{
  "n_layer": 10,
  "d_model": 448,
  "n_experts": 20,
  "experts_per_token": 2,
  "d_expert": 176,
  "d_shared_expert": 0,
  "activation": "gelu",
  "moe_layers": [0, 1, 2, 3, 4, 5, 6, 7, 8, 9],
  "router_score": "softmax",
  "normalize_top_k": true,
  "routed_scale": 1.5,
  "balance_loss": 0.000593,
  "balance_bias": true,
  "router_cosine_scale": 10.0,
  "init_std_router": 0.0171,
  "lr_router": 0.000548,
  "n_head": 7,
  "n_kv_head": 7,
  "head_dim": 64,
  "vocab_size": 16384,
  "norm": "layernorm",
  "norm_place": "pre",
  "norm_eps": 1e-05,
  "positions": "learned",
  "qk_norm": false,
  "attn_scale": 0.125,
  "tie_embeddings": true,
  "parallel_block": false,
  "init": "normal",
  "init_std_qkv": 0.0231,
  "init_std_o": 0.00516,
  "init_std_up": 0.0231,
  "init_std_down": 0.00516,
  "optimizer": "adam_variant",
  "lr": 0.00086,
  "lr_mult_up": 0.743,
  "beta1": 0.9,
  "lr_head": 0.00887,
  "grad_clip": 1.0,
  "warmup_steps": 544,
  "schedule": "wsd",
  "decay_fraction": 0.786,
  "decay_shape": "linear",
  "final_lr_fraction": 0.0,
  "batch_tokens": 65536,
  "seq_len": 1024,
  "doc_mask": false,
  "train_tokens": 377100000,
  "steps": 5755,
  "dataset": "wikipedia_en"
}
Below are experts of layer 6 (counted from 0) of a mixture-of-experts language model. Rows are named router (the router's row for the expert), up (a neuron's input weights, with its number) and show model dimensions 0-111. Each number is 500 + 50 x the weight over its row's rms, rounded and kept within 0 to 999. Numbers have three digits each.
Before each expert's rows: "gets" lists some tokens that make up at least twice as much of what it gets as of all text. This comes from a sample of Wikipedia text that the model never trained on. Tokens count by the router's weight.

# expert 10
gets: " of", "|", "\n", " for", " had", " from"
router:456464463448526495452543468542449484530401359442463455439521581572475487484572490535518482473509595516523489544458549487534547513465476500478486530358483501429476448502533547500530495547453516577510572471466524390619493497520533480467460551499515493533490509523469517479451428510484414461509500505440487485519515588515551532503565555504
up0:446559447527600505546568510600533586495532468485538500489488546417591465542435485476549408569524528488482426522442416484458538514497510461561485485459509492487520445604466577485498482614451498486431485521516513488444498457475547385489540375559496515567468512497492575475523515472471594430398460436472514487441548541494489553531500455524
up1:591537542536508481515416574527478462497551506613411485448602551512505556464470471499498450567501415540526482486541584588413554518533516437574529486400416570436498581495387474525503459497450521470450544501479549486544407537507538578547469393532570486527553429516453424538421524514494396545489446436436532552514468534436472484505502438504
up2:530512460470414537431502396617461526536486481435511437618561453513567560471482495477438541490576382463497503474411551431502592443533533485510413668447434507463563466532517503469515483552418603503484545464527511485434525591483570528486481538450533481524515527481565459455451466474587547532545487464511515520563449500529462529495452551535
up3:602411498522495572498476524469514451587521531635578453468469461543578499527464482542479460452505497514400656595454610467475517477559488567521488459534477390536561527477504508445472500552444489504576453534528500452429615455433454463561473494479508524516509484609529591457438506451471520504453460510513406549567479476547582529474479523561
up4:464438519519622478467523483511565438504576433474469596567548438493489565464533510451443554455441414460473455467503539530500490486498533527521573495493482494494573439454492454515573607540519506554514390530589469469450502655428497492432504548491534456486535481459511436603499485491573480573521454516455522538502480480533529476483523487509
up5:462530579497574499474524478474638532472510500503445495591562496458578476421470444487557475538617494445423482640509476575441404456498576388518511550479494494503554528512457570499607534514567557500395468465564522435520533553449522492471491529590477444481418549502516480462413471511414548479485558559415532472530503486551536502470504481548
up6:635474477485522451491503523475472559462456428559395579467454565572506509467467516488505445394527538586461516557507548475509485461497598507445534496486488461461531560434545518534546456534440527442427512519505520419529510521449493641490524593552565443450586624517420581542429471419481529323457530468478500477537452480461576506528536430559

# expert 16
gets: " |", "–", "-", "|", ")", "."
router:535495535470396557458480461471460458497466492496509469552547451477487496583504476622565509491449483538505465519519516538562527429543502485537468606480505533568556479488476398503496492401459423523515522480516564484485492583598549462568436498513466570593445491464530586479444558466505410442492503470569430585491462570420390543565460612446
up0:534440427478518511515446488465584466382403507490489561495541505542456428546479463471489466583463468523544542520465504501533441489450473437492596471509486435511490621515562490507526589456447536586480496602521415469403486524459395542525475440581538502415529474524445543482576645536488572460506488536520461579554503514560562469469569522459
up1:527498474532506608464583515476521528549627442498475545426444533503493458495503421458577516489507465543518496530540476421530571444520508455444449504461516514460484499510490573537460484427568471439465512496405448429453539442509483507624527435496454467588567486450436521520561471534573601449476513451484443476442571444520492436448488435468
up2:507522506494524480509496471520574557468510448442580530487553582458478546509579588484493438504526533537432408519559437480527456495457493423498640519514513487492556412492458479542494457387481473572443474475484469503446506431487443576499531550594460543528527578448542405499543671431540450437552503529530567482539611588476567527514515471503
up3:540512595491449445431457546514567554401436501530513426506505398459511548482478469579525441458536500493466551492477500420479507424449479511469447571512516515466425514415550507522459586508461533516530548498554656531390580509500594496420604513494428494502508415467477465542490516598527571425538483490464435528438513477572541468434458528534
up4:489517492445417569523484446407509488429423520566520454522446455516440582546505426567622484510509499523489497455440483526554446374545522533520576520571474478573508444524506502396504447400456472467573503475471555433526490471454452570563505529547520490549499445496581662509497495510515420452481513434556495548451457544476521470474497512495
up5:366480490476493513491561567444518564477554461566567490477377529511596484494518540487474434552540540410492551468439502485555518438543558457496513525497419486480488485431558438496579516530515468492572442539524519555546536521501454567519560576502574448527481501571447442379619542414443525580529478445482604438526531532492562482471568499577
up6:583432536525504489567444617468511564539436499474474533528510554514528530564556423535537474489552441510523512496522420458584538513484520428422464486533629441506572416494477569537424477536469389404585559507536559438390500467490512395593511409476523499439550509447469578475493550497510525449502614472439522534388599450505540504518579526453

# expert 15
gets: " the", " a", "-", "==", " The", " to"
router:551490480530473422572463509541545527513597421508532508471422483499527386567453455455530482533568497454508354546505499494466542541564548513459451558462587470453537497525434518498554527529478519423470449438425430315489480433397427452550445569556460458531488460447536482473571612432454513519524503484507512569553446493573554611556542527439
up0:458538530424425503493537441492454458473454481502464557488525528448496449490450533462598505469515550610486546504573435567461504522596562449333487514449448488475628523572508513472363468445537459460515556539588469446543489450527500477483507469588498425575438412414541636577491607523568479445428543429457463438495403492555490489441594480501
up1:450514457498558517544511453411525532408501514508551524476439509439522542477464535582499595469479528499606526516554409523463596487543420486494540499472408468492468545455510517505500554417429481394504402465541530528472506542496517486560500495543458482475580564499547573531603520462515540430573521501466542490472445524528509451439482542524
up2:625402569405587536561513502507476536434445435449415412523368396523454512523482498527506534480516471561502553602473457461586516459502543520486531520480421520434602583517473423478478503510478486536564431528511514455543507505533493517522541503500487502420520478504471553564389493632574541498458472545487492566539461375550475542492484541478
up3:528445435481580510415446503543515525517448471600458499574477448548503464505519437495576547426624515496441547541503580461482520410451525480407510471492479511445478450523647506493510461477538563418424504596442562522447519458562541493509470504488475511460512558472448558509444536502534499545459511522517515514525480453427485529530502467486
up4:518556451503525603430560483532573498438585531549607548543527506502465559516448456478527560592471608556560524496514525427543448492573480541474429511623538595480508488480492532521431535466490518517489488535508540503545484565421532424483510457601404519440447593490515541437416411511463464551536481492458527397500508494472424419444480503531
up5:466508540491459531436551430421472507366430571404403456504497479445524428503543511455525453498474476523465596448529575435508469532478374580568502464512492404528490526466451485468540507417365557558537463550473434468483564458477434496576515432528556430394493490526491448495524510437512437491501485456497413509473473486498467509504586472523
up6:525476556525471489506574455529497537489450413491472512527492528583499522535510400498547479507455445475579549536450558471638468549553534545544590626470466537433538587467493430565491495424441439481527556544478572515590538490469516592628575500593437512449426561529479466498497462480531530543553487500506549423491496487603517425428511563514

# expert 11
gets: " ", " the", " The", " at", " by", " out"
router:405444394540535549500499579537550524444477459580495567435513424493469551521427514439499441470501526490528531516351598436522499500498453506515490449485613502611411524481500492493554456522504454542597489526601477474470477483457470442451458535476539432434571629490506511511485481558470514521445509502505463412563380377502530533500464415613
up0:498422559503472472582438612455511548421554529489524457547449546522533420520583487542490471529533404525456609479506491489504438502445468568542457426553510491380471613444472515521472444545519629464540539539486459522497478525441545603483480592501542579563458525651570560594472483514460455384431469538483459443525529512506478427449432461545
up1:397553554446458473500515431516479494527540580452547472534456494500494574507445485527585526574498409487458487560492488521551523449411535506559444499494509515486572491500491542473474480510439489482518455494408495485454500484554522523492542521516458534531500421407538408517512437498480533534468564485585454494553507564594450538528409474449
up2:384405503400514514535495549421548486520497485532439515420533525467430474488593548423480448414519479492548547469483478605506404468537485466476607538470509494482556549489396520561514562558455465540512512444549538491500500518473436507527480602435567423448494541504486474502485574534567541477495579566449518489516545454577536552377550540534
up3:498503438566563462550469541395471479508474544542535505494492514574497611500564474527434388530531526520388529449497503535466512554510465511505470492470479415499444464463528456554513518419583534437542517483508398489498496592500457475520511484531524512513492463525504536522582446477515479456450450495522525443519528578470527496490489502570
up4:533498553533522525533604468504502555526615500406472513494529529474523493470484541459509589533491401507547530407492459448475510485514485453570629572414407477374580483484503559489489513523465553549457529533462567493508467431522591569400519477562399463477481499503615484514459471558541564437558505485450425510467533583584479465481496450542
up5:508504516502567474544494561466485535555557454463441478487470512472565490494525512485463487426486571483453472474470540551495615509547528582520483481441492424511549569544559452559455529564475515538538505563475542415418489567470519506543538560537488468416561480457509500465307415493450519478471482510414584489462526541559594477501489398550
up6:519532574575529437568490531387487507369559513518507434531485494452624511466488470501424490561568567582476567521496521458497468473552525496497507437519514440530482501476457576496567449470414586480485489551520455417505520569461438495541546464501433511503582525415426556535503540529542441444392521453444454521490511533344478429485513461634

# expert 19
gets: " ", "s", " and", " S", " D", " M"
router:485408521517509517488524473570459432598487516487515533578475468489470546473487546582470469496520553543501427537478504466493450508553474439487524607398529543366478523525514482496427500433572511560573544541554487580456542442487465544517574510428396480456501508559453506595415517499562608574556507546420468495604537482502477497486595450446
up0:496546479482483464449492455610507519463550520439533539546435546455506517462482467409530517459447581414509482357488549455449535482518505553484557455504527570501658546503563613483451459516551485517513564555416571461419500575480607341539488540486482438571497423484494491526598456463511463532412453501496552488456543517452526475490504567548
up1:509512429462559498520534575512532501446507551412461393422439422409488499597484441489529464486481479606561453482354432507521432488545484461461554484552370541513530500526457493538440463465393497486535446561469557444503477508461550465470562504477423480483484493499464479463482562510450521389575566554489590549457567364515452462507505449539
up2:418466460549456488486436399446574531454594492491514458595563525549500503551550528526475516473459456495500506415546469493491469495480511515555541513496489454385567541462473527534558482549533589429508516446552511486504557554518543462411526469580539543441466589504571436538533352463475442496474508506424486474493421511481487514486515469585
up3:472481498465485424572521491395468584511471464510408430507556504589620539506530443517462525419480505599454408456437577608532531472565489568491528363413518552513567489484491453496645431554509561543503435522457567456508456557495530484496556556517487541451557491471537529590558449482522453531591571529499497533563463401505409482566554541481
up4:537401557406558455558385503529512556475399567440531546554332411563517395500494492484543531610506429475430478547414480512542539511486489561517501475461485452442501526473459476478548513485543447493471569476483438433440544512482517442529437477475468494460539562510436514480480520462527497425565479430482475542606473531521463570528431473532
up5:516511481500520475508446445468621586536565529584530518583453554604470454571494500501455462420539580530445514509549589581473505539455507532518572513494500409599506583550534528556587516515503543547503483512411482447526540508433425448553507525501585443432461508509409380484498408454465528546516483547513425516483530558521516568487453464431
up6:591508458560502622512541465480501541500525511544558429452542483594523577565508500518466432499549529600564452564500588456588438504588473486454549363478488579572489567485371523459434503546439531421512534515507443503647589558493432491515568552535588411439442424440493554422452503518451546526462476421485552564495375492487488485425528510409

# expert 13
gets: ".", "a", "o", "i", "ia", "u"
router:550545492521439457508494613540485446495479682463541524539522495524518585533547554552480549444554475418498532473499493514572531526542528526497534552528457525522524461550517454495405561498533519511429507474421520523456514578547590484461521472484501550502548518576485520454476449505508485539531502565493478454432568528439544529451418509514
up0:609546540544545483502447460533476500544435485550447499474527419485565550414585452441432471499536454538437510482577480444444489366474557407474524528383542526434526411473505645530540535484520524493458553412438598515459466429488421465530612500539557448471539505420423616632504513537450612508495561558490579453475536515432430501541611515498
up1:568451603437448459658498528456580495542569452559584496494499521539541476542512525620554451465431479496580562447568485496603539540574548447439546538513479511509476546567458470531527388494494412461404528373472555420514573579543480526504521445496451500469523528530511481468366535440536518562487473589485463561531535494474575550489572489543
up2:534558437522469470491442414551506511490591514452525505494398426639487517523540547576486521478523510429391485561497573438464462498526541524455599554478500524454512568540488515456410488488495491467486495565469511440425432421472494514531543392526535490453433402621483423502447521448480514488535535546476453506499487572527592413496453450540
up3:466467365550563544597472555560586525550484555484529487544492460566534537521537523545481471554463509553447537380468611504528552545496523428495543430508610516531528565422509528488588515471433503447475432526361387469493407543467432384517478497528608467428434501564549426431616426441487490478564516499527548567464486536490553518435448471552
up4:353561568543517459577552552431519529509523476633489465538537530497479458482483540480413449407484493529487460572552497505504637559535584484422490485461473474455512494563592489582477514440481527429454481488544514501500502477434499568520505388502447447484552509598484517500488483544506556527587469500474481502530481502536514461492476499544
up5:478517570551481454448466516526513536497473481561515528464384535519492519474578481493572426501462534431450492471454541470509498597502607512503571519328497541463562498408412489539520400526435615516489442516561500490493444441558401438523583582507535492468441510513460431494560527486508510566577520566516606594402485547491600443482466412522
up6:533582474585488497564502441508484546593509460524453554466376604469452477514568512469606473487570504481462499494446494538600522471516571465501496594589531404500575476560585517531447474463487322477470546504502574469457443559500522463528570397470465446464541381496497428521474354496431510525516410440517500498578582489527527558485501468525

# expert 17
gets: "0", "9", "1", "8", "2", "5"
router:601491439489409493467481498507446530460431564472505486565493476445469576486360467554466521516452525581466511490633456466532493525510427550512462576535376499592515403489494452498473503392446479449577518457459518471582578556477487566433523476490409553590471476429538551481447567513468492535563499509488380495447517537552509582470566468420
up0:489567469531454510517523501527656529531629428453462559534494522565421576483473492497440480493503566515517437499529511512453489539522527489509458437538497472483526500576534590524511492497483464399537460385565486529453465486562474517561500494519505445551497604555531483497539461485549436532470379534487516441477441550525503515504361428464
up1:523498440502418568471506502497549484483495478459536509499578461509461477489498496590492470434474469588540505500556551472507630451537419508540473528398479416492508490496442472501524583492485476436449511413488595496365602453468511463512492509552512450431460556455419553517431545459406511440470496457525486496544400536472521496471505473489
up2:394559508537495567542466574582570489607495445619529598436490476601516416511527470513398471474586465461482441539514472433481468491529540503467573496468551468415586558562498534488559440511587568515433477544493507454528519520473463488480491569469578466496511545620413520533442485503449496548571449526472462384549487534547513542543478448514
up3:472536478570559445571470533426551422530460479518519542555502434504470463589498459477454464473487537524485441586523537440440580481506507398433517446506554517460545489451540554581508487569390468551482537487483561445464594409548379519426685481486477498490441627576496408471492446461455470555510439488461503421494552574572417498540564460494
up4:428453503467494456511448483549559467471483535503419503463495443503471467454514438498479499418569429376543401543585482551571427567481579437490440469556536452548448511560568501449565383583457488450554455487535528504503553425480486582476562459570454538517469529499508468511558473511548441495562503525452473522493502446459508483434454430588
up5:414497587500503507538459481522427440470372521478410394470497433420530503471587470538593508565494457538484584464524566489620484478566557510503515524512528547536564369398398495485420503442416501426550503502488505443444447546457567537566471464473484495534582461493604585534540564447544384384480516497439506541530590455451410482504480587511
up6:477580516479458450507510527526525505571426528464445516496457490556450461543510524572552468535492607522397458560599534544525549509566490512463482404517518494498505365459407467463492554558473459407530466531571578465445462513464457510522443509575470490532472505575562546479480481473584505462481513531531517571614430552399507554505562511546

# expert 14
gets: ".", "'", "-", " \"", ")", " |"
router:552423599511614549519526500563519514470508454471449389429454484485495509407530491483417450563526477482521549501521542517552453490513520435551503553372463511559493534436426505493519507572458398529481435490505481523439531474585484573514448478491590491492486435480565578584468515473566546400492507518532484451491470428505488435555524502532
up0:648504489487441458453531441525452534480480477450543481512473445592484518440493419450547483538597512484504362490564397535568540452568455561509472575498489391422437526475579560547475484440439508533426502491483580582431491503534522564565506456518488464542545554444416389495537431504399576495479512453457529491516537524463630536418617471483
up1:519532515456440492579559467464508533574533511473517534541549534469564506506612507546427491551529529559453465380585392455514514529482537467508520442465472507441463503405470462446642448384542518469535559573556466520551485590465569456525517488578445536515555524533553465519539469401479540507488469522495581477592596538499535507473482456511
up2:534557503494534489440583508563561480573434521519535416483565467491461517525513505425496570543456506495554499559492490521576518489504510524447515472555469466455480427568595471544512464482458629625535461491425463500520434507479541498475556452527542472446498552553431444489425473524514492528460525531521598506463577538521522537502458419499
up3:487514607445570502528485549523421474490535531519483513437522488578531493510432504508542524478478538477377487468524505526500555575471593448522528430503522561459547525542536571517437448473528524483434539428481492486461490492509502383477433411495474404534540566477467504470524597518498484510382495566571457551508566507570411441500512572522
up4:450516497403476499492449468509510524576522497466590519532474425450547538480469499578536505617505530447462486482442576491526539485530489524467482609487500481471554516504521503545540491488482433475519572627546526452469482538496400538540522496485480483541463461470384453528448500411462537616546504563414540452551579538579438419501512497427
up5:446562464548491422542506427499445506512444588533417571508517506544486537517537532472612442452501528439465505438537489553505485491576512418514545418461563490481560586499523445459502592410477483519560502551530551514512505466490449516492525569473435514442482541500481522500536539447497486571508571454473464471453445501598564456536556488465
up6:540533540515528529500569482543491537583498515501463472502515454437564468492587498632494448508572491557463485543507549538456453483554494514446598480511459539425461559524526412548433432543475464469546494485470531459509543508495525463477458488591514390589460558540508548463539522506539420434421502558551580516576523523558471514508603519509

# expert 4
gets: ",", " in", " of", " to", " as", " on"
router:466524507500613434457526481503628522480567491521527515487485467530533548429684475482561473524481492530528559487511494469489535478536439480514534486451546401498432411474535452501502450441521500525432502481501557469456496531452533472525629429462463457469499465488503600488535490484468549536491498481524504521428472472467484504447417547535
up0:588562512430431503501480458592540677522440469441499555423549555459550391505511558475505538492484667482514488475576400514463537486520533428443577475544437459526478546585534474474555539440486534440510594484530509438479518369454415431434489410560525451524505554468432605518574573497438514403523559504486490405494432521487493444494532487557
up1:493484521508494508465407507541488522453498486441346442536476511588500580521432430508537504444462331513474585452577561412518533503508456488444541494543480531465564600438477489576459511511471541451508484493474508392510453450537470551504467476550525470569546502540516482492468565527625558411478562445477465511500496511495476477498506510499
up2:504542527520463458539534592518476586434491489484473487478479574484472461490446442457549522450615567521470444481482570495479450523417505465592605546601538509485530472488462434496498449495492474508565496527545481423430530465373417526509538487566530434493559545444427524554478483501530447403550491513517630393609535517577574480545576452596
up3:476467559529436462557484449518517563535506491529610467523488471532498392455500497557498520461485578530515418452499546618402462496530561473572457484538474394526532514443438495500515497511483578483483469513511422440529525516593498522594434479434504413569505446581446421504476478396498496394417525627480545454486498527417491512527472444423
up4:487500465496495521446373594556530518307546562497455477480475594529472527473548472464558542499400551498548427536485487433518455516512545459507494484507444473502532533514517506425472488510436509460527521481457513549425567530451447532518508402498435499499490575558512485524517379544500490608458496425538584452624551534521492495512471413594
up5:479496560503460512444529480481373520561478526493544454464552493528513432498460500516514513682601517414470463402435468441425484614499511416540522495476541407425514497429477526477500476404549548512456539470543491425502587465337474486493517478446503534491477521550501488551537534448479457404557525539436442518552499455461516441406559466368
up6:551529471496595554453425492550580493514481480556494491520520561545584564504500409505452513516529525477544482562617485546479600491481533417452414559560455515530465588444527488492479517543448493518479479540456512497425583586487493552480564521566530454510506468515476526494449540453426532448456458566494481534531532517466477490581440412515

# expert 1
gets: " ", "°", ")", "′", "″", ":"
router:501561542446492526504516490478456458609441457485552526519517521550485473651598527576578572499441532498443508526528507530469510476555536565457432455465524570548561469552538477504437546545500496577581492543529611499479527468509441466571494527416451526515375468521443457563559596505495483493449498506520520576514413496453461488531486656488
up0:453568498489404511509529528545537538562551512498601571490488474522551558456556487472548557538488551510462421533512497551553442603534544414443585484479516482455528520544479479538510479421556600551478457412563505501439521557498452411468420517538523469505488605411408481540529383447489573499498455482499496538469453545422532441522492575525
up1:477513556526561524469607432550540481475420519520482445498510565415469393595477509597492539472458577467481471489487582496461576422520464526465525481541550435545471405445504524506482526471507452480482514522556562535481552515548503388408554538523483452456567445522526566500498491426520524409519488475545518624495460540449471493515531506447
up2:465473578588521451503460556419449473459583546508481558499504492448502501496587460551542489550551423508424544419565517482494456518497574497589472433483498539418529482492420531576490492484500598502509480432478507460550609481521530458504511506509422436506444462508557542497544478474477452463475538403461518515467511494475466484564485509491
up3:466608510522566582490414519445420479505415435526485438495468390451518499487422514467455533471502545457481513463487467518567554558540494585442569434455520464506539651528508540447448538432443525477499519469480597467541475502570442487430482426488569414454507484471447597449532522526495556486573566594471514569526529469546493561523521510580
up4:478498549457486563514423532504496514443572446527597506457415517526533569476476450511500497611482520519525532544543508509539498571444463424433494405504450452482549484406460528559432461533476548524511425525475440459456470547536508516557478496525464427391550407450567544442496501541496460372501533356523547524447475601440551503467555473579
up5:499466576485490516570567529447561462482561399439482505474537502597540436526549576490476466522577504596437568535512464507568454560504431517450456499481434446516430471478434533518530468541409514500511541498496482478517507525362503450425551494596512471432524456393499518479558428417492524480481584561576468522502417521536595559521544531501
up6:452599469539466479454500500394539501459396505492485543486486530456558403540483495524439446420457507519483573630678599504474495449548515475479483489472487521539558571497519492601576490507450534471485555451489541444448581576515479439549553466539468481408630519495462478502462450490544526442428448545564542448432515452467476462529499518546

# expert 9
gets: " and", " or", " also", " first", " not", " but"
router:502546521454533472464533505513480490526516440448486462537511574484481515521445473448633478453446532575503550514492532523519400455433516490457506451445478460522474490540563469499568617521526548537533471566422440398485461532401533588501541485516493519498613537502480572489468483514487523468618501458517511472571476347496428394448492503510
up0:506539485528468412511486618507422567489544530529494584569421494425521512462417569537501490488443521501490454460492540515461579463506400537418501388537511419498456514530522535475502553514474499427558492498515471543478487505447555512497467500514495561538434526449505539516635418413497440469638470533539527487462453581545530414525534439501
up1:521442546425544465560445493534566463445519468534420532475476541411471483463470403440455365519555484478475549488460455525466573493466526521504477524499462450514471575415477493560572521621561397520536533485544435487559482492409517534495528551509503467439456573524480501426485473467457556434576476498464520457485531517493584503540542450446
up2:484485560434564402517434508519510557494463500466439484529466461441442432470537441557520464520527537551553518536527536558514419448529472533563520460541474470459500494521451490436502560431515479530489500600509546509497542437514498529440381487425558482472500516498487490468467472519467579504523508530564569612505505566496580457543497583468
up3:529484548423494473451483478597570556533488489508468507498533494563522437459407521520562581539408471467547467535501550499467436351529485498529463557510462486478556433457458533545516467485441584433506470552541617411466505433514545540505489539503485472456468514503515459470414431468498432537445462476433460575532553487539493536463501525478
up4:464509472522512546503450546565549466527599490527546463514510578534631459495562488484504481526466484528483538611655490517490445458491561453571497511541564488452508458572513522493510459478485363467467543470541569510531462547503476443453476455561545522515325563549511579438470495475491522466455530490405507496352489509579425436402470461515
up5:504555518447508463445470551523436524494531519549616494565476566468619487474432513468595545482548675537430512453507494575417523427493512400504426474510499460500467516526508416464528473412440537469462491524538389546538434411481511536497426429510573527431507465460446612454605457445533555488559528530489483508613546487524588468481458411506
up6:587436552397516532502539596567448578557519510445479513572504408454515549517528498500468465486524489490493436547618427485416447494529435465410528472459481530462520547395560493525460529438500437482548445522554536496483475486568481501444506524452558491539532403510424506567423549446430499456514595509499417503527495515379462561538529460530

# expert 2
gets: " ", "1", "2", "9", "0", "8"
router:495472497572414499526565534454538573539608538484567561498494488459524488477463549489465507558436568486473436463499467473435493532501495457363489437429514410489472613529524515499529497482420460452388594504476400470452507532443467437406490526536600456514511551494537476471552373571517522560544500510507582465515531512497504528569521355468
up0:507519482598514499489441476522554523531480529565584479417458439519518452624499531514494489510559450433492507438460518556460431499507504409509517469545562467480450628538345519512494492522471496427559507509485457534446537425492445515459501517550594514491505482658487497431483503512499495558595497545440484565509468459426452470452449484530
up1:512465545559474460535428495503523468526465656381492455526407511457479507525480473495529508518528464582520501407455496460508465540514507501542455432511500574463586462508493539465478500418414539466515489441437542491612446610515458488538579386566459466478558459499519568426643546501498430452500489517480517520432558591468516518449501550406
up2:420417512502535507547477467521546478495474486530513470478414404528452492574540587518449489497538546439475568525443481522533462456507563423488554486495533460516449486393548509519554520424422437505516478466535467453531572483522465424500513503526543476352481533548502538431581431518537577535512544475427469541449444460476494483523527494478
up3:626496506375458512418472486469456504472553524482568477482445512515497486489516489542483605599516429538449496420481501571555525469522521392589537448470449516452486452540469485619471448470510501538455536558515503495418488497433559461493535468478541493450549450462516507436431528467442558460609565531472453554534515463562420421506513477539
up4:494447513550529495496441613501444503447481458476466579477439503484587469495575499492472439573553518479407530452455444542546538505533473465528492545452478438482562484537494510450469406472530599487454511494457531444453479447523476498474482489426526412550472447567463380508485501363462505542527524487475470505489562617523526550482536491516
up5:515493504534487432468429487440471467503414528518441524494479460507535478610594520428507493446510572436549537416498556502461464590451553482542580454572496384571450606479503462542562551549447481497627397486563447478514663525504423464585555482576480468440518548541416460629464479507490408506474457633458507441515360500509434550455561501565
up6:427401496533537498436509468454552476509515496531563439463377435419521386532528512450485484460534431493495508448371507510548505414566520378474504500530542477564544483494496490503473443518482486494486474550478450473494459404479515546501478581533593514526457484519485388438531479465501421516552506466467544609543595431549508473395552454608

# expert 7
gets: "\n", " |", " (", "|", "===", " ="
router:479526616559463533509477479499478473437491425475481524506559539516542507395553464506544438419626493457555520448466443448573445521475339453558506466480478446508450552417461542502517474460561536405421517501413492463433403416610522462588422420495519501499563486529453406497506418517507543438446495529484443484474561505550579495625460425482
up0:471484493535513537433436522428555506474519508443545474518476573489451601583492466497552477487518464595517476435541566534438606461560570395528493432464565588628518541521518557578479578402550522515479461541480492484537516530490467429504482495546521495529537391488494525483566564573389431582484482490458518468554521486591487450451522550515
up1:537605498470487548627460473502474539525398551471491472451520475536537518589550490462472443586549510492475463526559463562501443596546498527445467478491447468496529523433447491448435548444414441493470550453526409448522545460476603540573547525573548460459509506477463512484535500561458467572478462531563589427441523580561433480477505498488
up2:533567515497449562507491438487612556494462510550557592491492514462498456501493483439536484519555539578437501530518509498535376505557513473459531441484465563480474497556419547504528463409455561536522444549453357486422547631476533471501514444543460421527493461456362498494519473485465485416429414436510490500579478551583532509494459489484
up3:524477568511439651513445536469518479500537483513506445518459511529495510422527438576395499498545520500527535527644515502484484553502478459495576534498409474371448531461465532577538586373462457437533517496482599498515516434420587591582490534515485458504489547487558483458458511469484536519471536471464537456474489493523553491509524511487
up4:484560596525493580524436473552518501556501398514442562530519504512553488535453509528477464575562512501528482492525546497516509599567442454426500529446465494403525581551494494557519432364567484463508504445507504525467528502472596484567488452506587418529523536395484469495516402595475494508461441418504553513484464578521485527453489502469
up5:442496474582482468435517462503627455505539418449560554582495550516551489605509505503559541471611470423482429504529542530464439457523533482553484464493474530522434530443436540529523506464517478498403410503610529409559530437483538497477490466533456457477497470504527466580487446412583495481482470496514464590608448562528406467421566520455
up6:543457508521532380500454557500500498603452518432509494619476488470446585541495445537529602520506466600526503440520580523502572432466506516512637465441554490444584411422479474515479521415548508531509486550484544512538486557496457436401575547464528476412556509482568629509506548469478529492558543483433527603506531427579549412468448597544

# expert 0
gets: " was", "1", "2", " is", "3", "0"
router:560536469404508518410524494489472534478490349539512455561463478522466517487379539503316547449575452521408514500554437548462539561488478531472602479411466531461489457536473457498481590480598481474395441550571462487485565510420503471438533487506487513438501537570457481543559477534535509566468505572552419461487447503468587465545407360530
up0:430563489464441506462542494549497514555513516524489520499498524464447458586487506389493494544576402473468434455540472620554577466499510500421504444518528496495479543458529535450403562470519512418444560512516489443380520489496530443526600468535532532548478530503428503506593432538529554571507535511519481488584475494451503442528430577551
up1:552532579488506648462497417430482447525344514493349505486495444536457484523475450472496441533471483473540486496474503547481537556486600435397510501486501554517515527478539427456568441506415561467559466398510552429500462438474560450525570457567485504530531533408625529502534542425490446514560556479467530529472451357429429514598543492526
up2:563442517530515445492530515499458557445516526380480572481495380628522523512492442448527504413465493528469414467596456506454450516462511464526558476448450554500544468452492584553526460573468537476572506515573531472501554563527412451534502465522514458510529435509492605497553563530548443492486462522465485514430486541483369510407558583434
up3:479510513375571362632423492444536452468519563503461472552529461589554381490463564516426422521496423509452608530582500434539535514535511487553554478517520505549627466488519493575573483500447498529525409484572464464520473539479463588518471471639466487485506526522470481578538490441560532438521550457496523512598457572436541517460518524552
up4:568529520544445419519500480592430607578545533465431471539477406613488413442547473535508488532572469477561457596367541469520503526525505520496435542555569478443397493521415451421486521523463449440520543445514469535438470480444494465526581495491478447534483567503474491356498453538429514561460558495477481478542507501395472452510500448484
up5:409442536506594454562528468470437398542527473512483486512434476622456508526497460421445491489559423493489469506392480637513557464538537481533490530450520534520540452346480463463480443462534494554538464447478488519473426526451459536523559521559463464520562517410455443548530497507542563529507405481457456542489474388491497452464507457464
up6:475547406551544542461492557589530481525513466565468656412515449621463545505533445515474530390464532575516431529550572537480408438527512442459583501488547536538603505567558526546523474526484436494460420441469586515526522452549555502527500506494539495472550529538515455514455425487530479389552556539525470448476502453414436479488463526547